Weights of a small mixture-of-experts language model, trained from scratch on English Wikipedia.
Size: 13 layers, width 128, 31.9M parameters.
Experts: 128 experts in each of 13 layers, 64 GELU neurons an expert.
Training: a variant of Muon for the experts, 469M tokens, 7158 steps.
Below are experts of layer 6 (counted from 0) of a mixture-of-experts language model. Rows are named router (the router's row for the expert), up (a neuron's input weights, with its number), down (a neuron's output weights, with its number) and show model dimensions 0-127. Each number is 500 + 50 x the weight over its row's rms, rounded and kept within 0 to 999. Numbers have three digits each.
After each expert's rows: "gets" lists some tokens that make up at least twice as much of what it gets as of all text; "comes before" lists some tokens at least twice as common just after its tokens as in all text. This comes from a sample of Wikipedia text that the model never trained on. Tokens count by the router's weight.

# expert 52
router:476515479483532479480465478461477513475528536522474668536515534666474479526520460463491517528522539516535477518482544511769520476534520468480516524523487519484518568519522471473472502516461479475515540479472478457537296526494511491541530534468483516461537490621532512517470525486491720505483519469510525476467507510519515508468451539476469519534449526484479521476513482466491541468457
up0:420423445486532468588493435616535544470454615534486458574475551462496461484583523461487472476491599466555484410420478518497392508442592395454553539524479515403504519443523508543492568554449524567561562473520471594518495480442427492464560557515443513491475488499471560521464503452589493494509531494552507453470454431506547506416534543494499538554492532487611458584546444551506424428486
down0:500492609483651419467476504547475561497525517533541541488464469568427546462525545473517505500465599492475450500504498461446520475606507552491446456476476503551524461490459483522507432512542339517590537448588525460386498542412423508536519516419595570480490465528530377501574605442461461475470502449551498495483477462551519544573530454506530500508496476570496521497544456545518467383472
gets: " ", " |", " is", " was", " to", ":"
comes before: " ", "19", "20", "1", "2", " a"

# expert 82
router:452558462437555480449463468461490562466504541541462532542535541453438470532555619463475532551518537532533470530505565542564525454579531494463540555549432534454557646541509469434445536491455479453522542472458463441528430553466550471547556516482454523494522453730513579538470535455474409546477563479531568460465495512542568524477442555451497528549469538449454536460517432441435529459457
up0:467497453461501492495491529554548520519542412486456431541453577558513501569494389471433549569471450582473628469453465467489424552452515524510591451506523469509569535558433553438415515503527537558402506478519506529482519561468543500503538466531464540503505545489452454530507494416596474617386521456585518420510489510426478593480517474553577546518450505533399522519539444483435616480478
down0:501464475617441534520469492540616600378477497533481481469507528624534508503489557541503514511522445568494470516425563506424431481476442453467439572452549409437512506495526427541535451514530400511483611467487436511487460494505609548470497423501576483422570537551486513488499518506550494519539449402504555574505561521541408502353459515522525523505450436451486492538518464516565549483501
gets: " ", " to", "\n", "i", "19", " –"
comes before: "-", "20", "19", "1", " -", "2"

# expert 46
router:457535468463535441461478460454453544456532534530472741512555557551460490538523527459457537548514548527519457534447531536707540466535540482453504513518468514487525399526517461475474522518454454478520537480472462466556371523487540458516529533471462536494536447653555528522460520455452611497457527454541525469466505558541545535454484552458479547532452539461460518450520476484478541468453
up0:534542527478505480516489462537490590365500493499399393554514526367541448566498355575521543455505537466533518481548449499581538505456507426423487494504549546518485511509468528432499478510345488502463449422525507492560473545474499537471536562443494496534474467487587485561643531457447542498492449530505581492432470505548573455494489532532529571458481469480571515583570507467495543581530
down0:457501499468564401567482546525456496457467434493545502450574485544556488539389520552486583509550453576559588461533514561436425412373536556423424521465542480523502486434570439471512481449489499512456492586445468597505465527503516544492443468576475462467582446480526520463495482536499498483456427513505562599570508591508531507484559543527455395505489489465588536583541431431491525524413
gets: " ", " he", " He", " is", " was", " to"
comes before: "20", "19", "18", "1", "2", "3"

# expert 78
router:429536477444545469462456464445451545468540525564494624554527545590469438562534351441459518558496533542543450534437530559627538478537523455494530557544461551475528481555521440462448482544490456459534561483459444459533430547461549458518529540454483543463579446324543524553444523455484596499473536479532519479458523518540548551447443526447461548544453528451456514464552428476470545473425
up0:476553497368542476525586458454518568466425508559484599503452524453444438572482483580479557471528395492502538504453544473586495545452496519577387569495467453538569585634585484421468521507523445445544446475459611509524532454456531480501466409564523556468493494507504457463547548464502524543526566421411534480521521559560560531422451461470527520525502500558476514485559512491424443463503
down0:490505582426517436588496552488549461521453574467480554465537447484471553447474436533474495508503494550485524504544552487468453512489455444477547541523480497499465522537551432579499488614550450498435433473514590534418444408497488560492452447588476467505546437640501474538471525525431562541516570402521443451480463448396480474509403628506483542490524541547475437458474616504599543537461
gets: " ", " |\n", "F", " new", "C", " Washington"
comes before: "0", "|", "1", "2", " |\n", "3"

# expert 30
router:467516482473519466486471466473480519478525515522474369519524514558469470537521260454463529546510519538525465526475531525668538468530529468459521513531460526467497704517520482480470526511474479468522526480464465494524548530478523472524521529471488536463517496372535536525459520464493741572475552463543528486464540510521536544470474512480487534525468501484474526483518479461478520478488
up0:438483512480509525496397453486528560615419565567504510463589536450448552519453407516571464559468540563467431506427441558501371449548536501406504498544536549565448531549554496420405553494569528432537586480457533514426459473436541487440469553456488561469559504490493477522545514523507473575496512471478469604461508510540539433511478561525550506512487524377476518557432515454529463516395
down0:519489471534562488550451561520464514525491557478470495474589532508481430475449488470563571509614590532439502468521412427512485512512512524493476392499558443411501514489480533617460560570554595435575555410503521476478512490463441464530583435569503445414419503475541455572506395458389613493513494499434527467445471407547510506555505533462494464496583504472518575539524441531540483451508
gets: " |", " ", ";", " |\n", ":", "es"
comes before: " ", "|", " of", "\n", " in", " |\n"

# expert 13
router:477536475475500472466478475477467518469516538533474568525532529450485472552520155484482529529527532514532469528475511531754514492533521485456530520543473531468533495544511473462461506520470475468525536469471483476522588527497548472539521523480473537492535473376532544515485544451498461552468531495525525468469516525514539527466466538477485548500469517471456524465510468452475517465436
up0:518492408548551504504574501484466601487525422497400422417577590598513503499485500408374447469475567508562531420461490529547520483523564477467514539620489473485496466485559506506519435513458445528577514501513593463470515420448469479510564403478537529539623440512570394510414490465490508580486476535450556498424499506528448517448460438566498538545438578491512475491502473513479431497517
down0:548543505527523457589479639631522486544497498421503508559534532524511557476528403523538485475448488548479461442425448524458442442465485423512495628580502388409510466532522460404473454448544512565457525464463534514460568493502593501502508499449516495536547523537532425407546473598555513499550502475495594508399442447432528526486446392519530532532471525440477501534553447532507462461535
gets: " ", " New", ";", " new", "ent", "ist"
comes before: "20", " |\n", "1", "0", "19", "2"